config.toml
n_layer = 11
d_model = 160
n_experts = 160
experts_per_token = 8
d_expert = 32
d_shared_expert = 64
activation = "swiglu"
moe_layers = [2, 3, 4, 5, 6, 7, 8, 9, 10]
router_score = "sigmoid"
normalize_top_k = true
routed_scale = 2.5
balance_loss = 0.00132
balance_bias = true
n_groups = 4
groups_per_token = 3
init_std_router = 0.0279
lr_router = 0.00252
vocab_size = 3329
norm = "rmsnorm"
norm_eps = 1e-05
tie_embeddings = false
optimizer = "soap_variant"
lr = 0.00543
grad_clip = 2.0
batch_tokens = 65536
seq_len = 256
train_tokens = 562500000
steps = 8584
dataset = "wikipedia_en"
Below are experts of layer 3 (counted from 0) of a mixture-of-experts language model. Rows are named gate (a neuron's input weights, with its number), up (a neuron's input weights, with its number) and show model dimensions 0-159. Each number is 50 + 12 x the weight over its row's rms, rounded and kept within 0 to 99.
Before each expert's rows: a language model's description of what the expert responds to. This comes from a sample of Wikipedia text that the model never trained on.

# expert 59
Prepositions to, of, with, for, by, as, from that follow past participles or verbs, as in replaced with, preceded by.
gate0:47 45 38 65 30 48 50 51 49 42 32 55 45 50 55 46 50 21 45 61 35 52 46 54 54 55 35 55 56 55 45 31 51 69 58 34 64 70 37 25 44 70 54 43 61 45 37 48 58 54 63 47 52 45 35 42 48 61 31 47 41 67 41 63 51 66 67 57 73 43 66 57 72 52 34 55 35 46 52 42 34 41 45 47 35 37 65 26 49 44 58 53 67 48 44 56 42 49 40 53 32 33 37 59 57 46 50 29 35 59 37 31 44 53 57 64 56 42 44 57 66 51 54 43 52 83 52 09 49 45 64 49 62 39 49 48 40 41 51 51 25 31 59 53 66 47 69 45 45 61 31 44 30 62 56 70 30 40 37 48
up0:41 40 49 43 52 51 57 50 61 38 55 88 38 53 35 39 66 36 49 29 59 54 52 67 23 39 48 66 57 51 50 41 59 50 59 35 65 43 36 55 37 58 67 36 65 30 54 62 41 56 69 30 76 52 63 38 52 40 54 39 51 38 52 39 43 66 56 46 30 43 41 41 35 34 64 51 67 41 72 36 63 38 58 47 45 52 50 30 53 60 54 50 44 56 36 49 56 77 51 59 48 62 54 34 44 41 65 47 57 51 45 44 44 45 34 54 63 70 58 41 66 40 63 42 51 57 66 20 49 60 34 56 36 43 81 57 50 32 50 65 56 39 52 48 49 45 60 47 54 61 59 59 43 66 55 71 48 25 28 55

# expert 20
The prepositions in, on, of, at and that, plus inner pieces like -at- in systematic and -ult- in Multicultural.
gate0:39 75 61 46 56 25 41 64 48 35 51 51 56 65 50 69 60 63 49 48 40 42 56 50 63 61 58 38 45 56 45 57 65 48 25 57 48 32 57 68 45 40 36 57 49 62 66 46 45 57 57 59 53 51 57 62 49 51 63 56 48 39 34 48 41 45 58 54 61 66 63 52 48 69 57 52 29 38 41 39 30 33 31 49 44 52 46 36 48 77 76 46 52 50 52 62 37 54 77 53 43 30 49 19 65 53 35 35 38 21 43 52 48 38 56 54 84 62 37 54 40 40 49 70 54 48 30 53 60 37 49 45 64 41 42 48 39 58 34 47 27 46 42 61 78 50 57 63 45 62 48 53 46 66 78 48 66 43 49 55
up0:55 43 43 57 59 58 56 53 60 42 71 58 52 41 41 45 51 37 37 46 46 54 66 63 44 51 47 61 64 49 58 45 42 33 40 34 62 48 58 51 45 45 66 50 42 39 48 55 54 59 50 35 29 48 52 47 58 26 31 65 37 63 48 47 53 41 45 61 48 51 39 39 52 59 49 28 57 63 53 29 49 62 64 66 72 42 34 51 41 49 59 25 40 43 56 44 37 60 23 36 62 65 27 41 43 33 60 63 60 74 61 43 20 51 79 54 39 32 28 36 48 58 77 51 43 29 48 57 32 45 71 33 74 41 69 42 52 46 67 68 47 54 40 45 29 43 53 45 40 53 51 55 60 46 33 59 55 41 74 37

# expert 2
Closing word pieces and quotation marks, often in music or film articles, such as -ype in type, -les in examples, -ations.
gate0:35 81 41 50 37 43 49 51 45 53 35 70 50 55 42 78 48 29 57 55 51 42 51 37 40 45 45 53 61 48 46 50 35 48 72 53 65 70 56 49 26 43 58 62 66 40 69 32 58 31 58 53 42 22 50 59 46 43 25 45 43 56 56 46 39 38 36 48 74 36 28 51 62 52 45 51 56 55 37 50 30 58 58 59 58 36 47 69 73 37 51 53 65 55 71 40 47 54 63 30 51 46 46 62 56 59 43 54 51 57 36 39 61 33 39 71 39 68 51 62 41 44 67 28 64 39 29 65 61 53 64 66 50 59 49 49 51 34 53 40 60 53 69 65 55 45 43 29 50 40 53 69 48 59 32 63 30 52 40 54
up0:59 41 52 67 74 35 52 67 37 45 58 55 57 41 41 35 47 46 60 83 42 68 39 39 52 49 42 39 49 59 56 50 52 41 24 65 45 50 46 56 53 54 57 37 48 64 42 59 51 41 37 45 37 73 28 49 58 56 63 65 39 35 38 65 60 47 39 66 51 52 59 32 51 61 72 63 59 68 47 51 52 36 68 48 53 50 35 40 26 55 44 44 48 66 60 46 45 63 39 44 32 43 60 58 55 78 25 34 36 58 41 59 38 64 58 47 64 33 41 66 61 60 57 49 56 75 44 48 45 58 72 48 65 34 59 54 61 64 54 77 43 44 32 45 24 38 51 46 57 41 53 43 65 20 42 39 41 47 40 49

# expert 3
Short middle pieces of proper names and words after a capital initial, such as S-ard-inia, H-em-ans, Her-bert, J-ack.
gate0:49 28 41 46 40 49 45 66 58 37 53 55 60 55 45 42 58 30 73 43 37 51 40 35 22 58 39 53 48 40 30 24 62 58 40 45 54 69 38 37 32 69 57 46 43 38 50 36 62 53 52 38 58 58 41 60 43 28 38 40 60 49 47 34 57 26 54 44 69 54 55 45 58 37 62 76 43 48 45 68 52 32 64 51 49 65 28 40 60 37 60 75 46 43 46 27 24 59 64 44 51 52 35 41 70 46 65 42 51 39 48 55 66 39 51 51 52 57 50 48 53 38 49 49 39 60 67 58 28 28 58 43 39 50 50 49 43 34 51 51 58 67 57 75 44 49 41 50 43 75 50 29 37 54 57 56 29 36 58 27
up0:80 47 49 42 56 40 61 58 31 77 49 54 68 71 55 58 21 67 55 37 46 30 63 53 65 55 38 46 37 50 50 43 68 58 60 45 51 27 55 48 65 63 34 40 50 35 48 54 48 35 45 28 41 47 39 46 45 70 59 61 45 46 58 57 62 48 37 72 59 38 39 51 43 43 61 55 49 65 58 53 35 38 40 33 47 49 70 63 34 43 46 55 37 38 59 46 66 61 25 59 46 62 43 59 61 33 49 45 65 64 56 42 48 43 47 15 29 40 46 33 44 49 46 39 40 41 32 47 59 79 44 49 58 65 43 52 56 58 49 59 49 43 56 71 43 47 28 32 41 38 46 52 38 51 66 67 72 59 38 55

# expert 35
Lone capital letters beginning names, abbreviations and titles, such as G, C, A, T, K, and It in titles, often in tables.
gate0:49 54 29 40 27 32 51 49 46 57 63 52 42 57 42 34 46 38 53 63 53 38 56 42 48 38 53 60 70 35 51 48 44 29 58 49 61 53 72 64 48 43 65 65 66 28 69 65 46 51 54 56 50 64 64 44 71 39 40 29 60 65 35 56 68 51 46 33 64 51 84 53 61 47 52 55 44 48 57 52 48 54 34 57 44 46 43 50 68 26 49 32 48 44 34 52 61 40 49 76 48 68 56 40 45 33 59 57 58 42 67 78 60 51 80 69 41 52 53 57 56 67 57 43 57 31 45 46 43 55 31 51 66 37 59 77 52 69 54 59 52 55 38 15 61 57 47 46 36 46 35 48 41 57 54 46 54 50 62 42
up0:43 64 38 63 22 62 58 47 42 52 61 31 54 52 70 71 60 50 45 28 38 65 39 51 49 63 68 61 47 52 54 83 48 55 48 48 27 54 63 61 58 44 61 48 65 65 50 54 69 70 29 67 51 41 45 53 40 30 34 83 48 45 69 51 61 46 74 66 45 53 65 64 48 44 61 20 51 36 55 42 40 34 31 29 49 49 49 43 61 62 35 40 48 51 64 48 47 61 52 61 52 35 52 67 44 39 44 45 40 51 73 45 53 41 57 42 47 71 47 41 61 59 45 45 57 32 49 54 48 43 44 42 45 57 58 37 39 50 38 46 49 25 43 63 37 43 44 57 58 54 35 64 59 30 55 64 49 57 35 76

# expert 30
Opening quotation marks of song titles, released, single, song, plus R-ale in Raleigh, in music and discography text.
gate0:47 53 56 40 35 51 63 44 59 35 65 36 41 67 53 48 33 43 42 33 68 45 55 37 59 47 55 59 44 25 58 45 40 76 44 38 41 70 47 54 50 51 26 43 58 47 36 45 60 42 58 32 21 56 60 40 68 44 44 59 48 35 68 48 61 33 49 66 40 66 62 70 54 35 46 44 61 33 58 76 62 45 47 30 63 35 34 37 55 53 07 45 44 50 23 58 41 32 46 70 58 41 68 40 44 45 59 40 40 58 72 44 67 40 35 64 60 42 49 65 58 45 61 52 54 35 58 40 55 47 45 31 41 39 43 43 55 58 57 39 48 33 59 30 44 39 50 43 46 59 59 56 44 56 39 58 70 40 46 51
up0:44 33 61 41 52 49 50 52 42 46 40 74 65 16 32 55 37 65 46 70 51 64 33 43 56 81 39 53 62 55 46 49 53 43 31 52 64 38 40 52 54 61 66 47 43 79 59 50 35 51 48 45 71 51 40 47 42 49 40 39 51 54 49 52 59 49 46 33 56 49 57 27 44 49 43 75 64 59 40 49 52 51 67 44 37 49 61 71 39 51 73 51 44 45 65 71 75 41 58 31 50 65 39 44 61 54 45 49 67 38 21 65 43 40 67 47 74 58 52 47 68 33 45 61 66 53 39 52 37 59 62 58 48 59 33 33 60 42 49 64 45 50 34 56 63 32 55 65 43 53 57 50 63 50 30 44 40 57 72 57

# expert 38
Middle syllables of foreign names and word-starting pieces like dis, ac, is, as, such as -ot- in Rabotnički, -uz- in Zuzana.
gate0:45 37 54 31 69 42 41 59 72 43 52 75 46 46 62 56 34 41 57 52 45 42 61 30 48 52 49 59 46 52 67 71 54 41 43 68 59 54 48 54 29 61 41 63 58 69 46 43 57 49 67 43 57 53 60 57 33 42 72 36 63 66 47 51 38 52 65 29 59 51 25 59 73 45 48 63 58 56 38 34 44 54 35 53 60 53 44 37 54 48 64 55 50 58 40 65 30 53 69 53 59 40 39 25 48 39 42 68 50 55 55 38 72 54 13 47 46 46 46 43 67 61 48 50 37 50 41 49 26 35 50 42 37 64 56 41 36 48 53 13 42 46 42 73 59 66 57 52 26 60 37 49 60 32 57 45 46 31 55 45
up0:53 47 63 60 63 57 50 52 76 26 54 52 68 69 48 53 33 67 71 52 39 42 53 82 48 48 50 63 68 55 48 44 48 26 45 51 63 51 49 56 47 43 59 41 56 37 35 54 56 60 69 56 69 49 44 54 48 43 40 59 57 37 66 48 49 52 38 61 18 62 58 45 33 59 57 61 74 36 46 40 39 59 56 54 46 62 41 59 59 44 33 47 36 45 36 44 50 50 48 30 45 54 51 50 50 30 54 55 36 41 62 37 66 49 43 29 50 49 49 43 70 41 69 45 85 61 45 51 57 41 60 57 55 45 78 32 52 25 44 63 54 41 46 43 64 49 36 38 42 73 31 79 41 23 58 57 48 52 50 47

# expert 48
Final suffixes ing, es, ed, e, ive, ack on lowercase words, like pass-ing, travel-ed, Scen-es, ric-e.
gate0:55 63 51 53 40 50 40 35 55 62 73 64 66 54 61 57 65 44 68 56 60 51 57 19 48 42 56 48 29 77 49 51 66 70 45 52 66 62 60 47 39 51 66 50 53 46 44 58 69 57 60 49 58 53 41 44 36 45 50 35 66 52 39 49 50 73 58 52 55 74 32 79 53 29 56 64 59 52 60 53 39 44 67 47 43 43 31 65 57 26 32 11 43 38 44 43 50 62 56 38 24 61 50 44 62 44 64 49 69 52 61 47 44 41 55 34 46 60 47 50 42 48 65 57 60 47 50 26 61 34 42 63 57 35 41 18 47 52 50 44 52 37 46 52 52 49 44 35 54 71 63 50 47 32 54 27 43 55 51 66
up0:31 63 36 40 52 56 33 39 60 46 60 45 68 45 59 54 58 52 63 48 32 52 76 24 55 50 52 53 33 45 70 52 63 54 56 44 56 38 40 46 54 45 47 51 73 54 35 55 57 46 58 61 59 56 53 57 45 79 35 38 51 30 62 45 55 63 53 55 53 53 37 47 45 73 45 61 45 59 63 48 61 31 37 46 52 49 40 51 50 55 46 30 62 44 58 55 69 46 45 54 36 60 43 29 51 37 42 16 49 45 63 42 56 42 51 13 38 55 58 43 50 40 35 68 67 50 57 56 58 52 39 35 66 43 44 50 46 67 55 45 51 29 65 47 69 69 62 68 52 71 31 74 56 38 62 22 50 41 71 67

# expert 26
Line breaks, digits and field-name pieces in infobox lists and coordinates, such as -ouse in Spouse, ′, °W, Preceded.
gate1:45 44 48 75 45 47 48 59 46 29 58 72 52 32 56 52 70 51 39 62 39 43 45 46 63 52 39 56 55 65 36 51 41 45 25 41 42 38 39 75 62 63 49 48 41 39 53 49 26 59 52 53 40 47 46 56 59 44 73 58 66 31 59 36 52 41 36 56 76 45 43 49 19 36 46 40 69 80 69 55 35 40 36 35 66 72 47 54 24 83 38 37 47 54 68 50 62 56 41 46 65 54 46 53 53 49 45 72 57 50 57 24 60 56 47 55 39 54 35 41 34 53 48 59 56 35 50 50 35 65 61 54 43 48 52 56 53 46 56 41 66 41 37 52 52 60 34 33 55 53 28 67 58 44 42 45 49 41 60 31
up1:44 53 40 75 48 59 56 66 50 40 41 74 73 45 33 63 70 39 44 50 44 65 66 51 53 59 38 54 42 64 53 40 49 56 45 59 58 58 47 46 41 44 56 35 47 55 31 60 56 50 58 73 52 37 60 27 36 71 36 30 58 59 62 46 67 53 42 51 29 52 29 52 32 37 59 43 52 41 81 42 37 50 42 42 66 48 52 31 39 60 28 45 33 46 46 70 64 49 48 51 43 43 51 49 50 61 30 57 51 47 62 46 50 51 45 56 37 50 52 46 32 36 45 51 32 73 58 35 50 73 44 28 27 31 44 52 31 71 52 39 44 50 39 37 55 49 61 57 61 63 32 63 51 53 63 30 68 48 68 27

# expert 8
Single capital letters beginning names, acronyms or codes, often in table cells or after line breaks, such as N, I, K, S.
gate0:33 52 47 61 35 58 60 64 36 33 58 48 71 40 54 19 40 42 60 39 55 45 42 47 40 41 56 44 36 56 28 46 35 41 59 76 56 46 35 56 57 53 72 52 57 49 53 47 41 59 57 61 68 50 42 44 64 44 45 51 41 17 55 45 44 36 58 44 49 58 53 27 55 37 55 51 44 47 40 42 36 34 52 50 57 48 51 62 64 55 35 58 31 58 28 36 57 71 62 47 44 46 78 39 60 27 31 53 37 59 56 36 51 47 58 71 64 60 66 50 69 13 41 40 62 57 42 69 43 48 62 71 44 48 61 65 33 70 38 50 42 48 64 49 34 50 54 56 50 49 33 57 36 49 26 51 50 56 34 44
up0:60 70 41 66 35 56 34 49 67 58 71 51 56 66 60 80 50 66 44 55 39 54 52 38 52 47 36 64 28 43 59 51 49 56 24 66 44 60 27 62 58 48 51 33 75 57 50 58 67 42 32 32 69 71 56 42 58 46 66 61 44 39 54 54 55 42 36 52 55 55 52 46 35 53 48 44 55 67 59 37 36 45 67 30 61 47 45 70 71 62 53 34 48 40 61 33 60 52 65 38 37 49 32 41 53 48 67 33 40 54 52 36 50 47 37 43 51 70 29 51 47 42 44 49 58 52 45 42 53 66 59 50 58 67 42 34 47 52 40 46 55 33 74 45 75 38 49 80 60 51 43 56 38 42 54 64 78 58 58 54

# expert 56
Line breaks after headings, list items and sentences, plus parentheses, dashes and semicolons that begin or end list entries.
gate1:47 36 45 57 69 68 46 64 57 44 64 62 47 61 38 38 41 48 46 65 53 48 29 26 66 50 41 67 54 40 55 54 36 42 28 39 33 47 59 59 56 70 35 48 52 60 22 70 40 76 52 30 50 54 51 56 35 56 26 30 52 49 39 56 67 45 48 42 53 43 58 21 29 54 42 52 38 39 39 38 52 55 55 67 64 60 57 49 33 52 44 50 34 45 69 51 49 56 61 46 45 30 55 34 43 44 65 44 43 40 53 50 48 33 72 56 29 25 64 49 48 60 58 40 68 51 51 32 32 29 55 52 59 64 60 33 42 44 68 55 43 70 45 60 37 58 45 40 33 39 53 43 43 34 75 37 54 52 62 44
up1:44 40 56 34 68 61 50 54 41 46 48 60 54 29 33 51 53 40 64 43 53 60 47 34 36 48 47 67 46 48 36 52 47 63 58 54 59 45 32 34 42 42 48 37 50 60 57 33 39 38 60 43 82 69 65 63 61 43 57 57 53 74 54 60 31 58 48 81 45 28 34 51 26 41 22 63 57 35 62 52 41 55 55 64 38 51 42 57 51 66 48 63 73 48 42 38 52 66 50 65 41 62 39 45 57 43 54 56 66 49 52 67 52 53 54 49 63 25 25 53 32 52 52 62 30 64 47 57 41 54 60 51 21 69 52 51 55 59 43 67 59 30 50 40 32 63 41 42 44 50 42 59 62 83 46 49 44 52 56 43

# expert 51
Single capital letters starting a capitalized word split into pieces, such as V-oivodeship, Lab-our, F-orever, S-R 105.
gate0:56 67 44 59 37 31 49 50 53 62 56 47 44 61 57 53 36 44 68 67 46 48 60 61 43 55 34 53 59 54 51 50 62 52 59 37 37 47 55 67 34 40 45 35 66 52 54 35 36 54 62 69 48 28 45 14 44 17 64 50 60 67 40 54 64 55 50 45 86 80 60 65 45 60 47 48 66 43 47 51 47 50 39 39 58 50 30 54 36 41 36 39 57 44 56 60 73 45 45 22 47 44 57 45 71 43 66 47 50 50 45 57 48 45 53 46 44 48 55 48 55 62 48 51 58 41 43 53 55 48 41 57 48 56 49 45 67 70 52 58 66 73 56 38 46 35 18 67 68 32 54 80 34 67 38 55 69 46 50 55
up0:64 63 46 63 35 45 60 41 55 37 41 38 39 45 45 52 51 68 43 44 49 54 42 47 42 55 54 27 43 51 26 46 46 40 54 54 50 74 51 37 55 27 54 53 54 48 45 47 64 40 61 64 41 45 44 50 52 62 36 37 50 68 50 50 57 60 58 32 60 56 50 50 44 77 61 51 38 67 55 56 66 60 31 55 52 71 50 43 45 32 43 30 42 23 24 59 73 61 44 48 62 62 55 71 59 49 49 28 37 59 71 42 54 74 63 47 61 35 52 43 60 52 68 72 40 56 23 23 52 46 53 64 56 40 33 53 48 65 46 36 74 30 45 37 54 68 60 71 36 47 50 53 40 33 61 58 66 38 49 33

# expert 24
Capital letters A, O, I, E, U starting words or acronyms, and the particle de, as in A-venue, CE-O, de-ep.
gate0:43 46 33 28 52 41 35 79 35 66 38 58 57 39 36 56 47 50 32 44 44 69 41 57 41 46 33 71 43 50 51 43 51 50 50 39 63 33 44 61 51 57 62 59 57 57 54 68 61 59 53 38 44 50 62 40 57 46 53 40 53 40 41 50 40 53 53 68 47 55 69 50 28 44 11 29 36 49 62 57 41 20 46 43 59 44 62 55 59 51 52 46 24 40 53 37 46 51 68 59 51 64 69 43 52 67 58 27 45 58 48 45 62 45 30 50 29 55 43 54 50 55 55 48 64 43 44 40 67 64 28 45 41 14 42 32 53 41 47 42 47 47 45 56 38 34 66 52 59 72 26 50 60 50 56 49 32 45 77 47
up0:66 21 64 54 51 37 36 82 36 39 50 57 41 45 38 51 77 45 59 60 61 52 67 51 50 29 42 59 30 20 57 43 47 51 49 40 51 54 71 56 64 57 62 52 68 56 52 58 45 56 81 35 55 52 58 36 71 45 54 48 47 47 51 52 45 56 68 54 55 70 52 49 63 54 46 34 48 47 41 51 47 35 62 45 33 47 47 22 58 49 57 50 37 36 27 32 23 43 66 58 48 40 52 43 36 72 33 44 47 55 57 56 43 52 68 42 82 57 51 56 62 48 35 47 40 50 55 52 67 53 46 76 29 47 61 50 29 54 50 44 48 62 38 45 52 62 51 48 47 49 69 57 44 48 66 47 51 67 60 73

# expert 22
Line breaks, slashes, equals signs, closing braces and dashes inside tables, dates, units and infoboxes, e.g. km^{2}, 22/11/88, N/A.
gate1:25 46 37 50 49 43 68 58 46 24 63 63 49 40 81 71 59 44 47 43 63 49 48 25 44 37 53 59 44 60 35 54 59 42 36 76 59 49 44 38 46 50 49 42 35 74 51 78 44 41 50 62 52 58 49 62 44 49 56 39 42 44 46 56 41 29 62 55 52 46 54 48 52 52 54 50 55 68 53 47 47 55 46 34 52 34 45 61 67 61 55 58 55 54 72 44 58 42 51 59 77 42 38 28 52 31 31 35 58 43 62 71 39 58 47 56 37 62 36 54 39 16 27 61 44 33 29 49 59 54 68 49 46 71 49 45 34 65 70 43 41 42 63 59 57 53 57 42 57 63 38 43 63 41 61 26 68 50 65 51
up1:57 68 39 51 34 63 61 45 40 43 51 54 43 56 63 34 72 37 60 44 55 26 58 45 46 42 33 61 75 55 51 54 57 29 44 36 55 37 48 52 59 47 50 54 31 78 35 45 21 54 60 57 49 26 62 37 44 41 31 53 67 64 55 43 54 37 44 54 50 49 46 43 34 41 39 26 45 46 55 61 80 48 49 44 38 20 59 42 50 57 45 54 59 63 76 37 42 60 37 33 41 56 27 44 42 41 68 62 28 59 72 43 41 41 46 57 45 65 38 42 44 62 47 43 44 52 54 55 57 52 36 46 53 76 42 72 72 39 35 41 38 45 58 61 33 44 59 44 39 43 58 59 56 53 67 43 49 38 71 45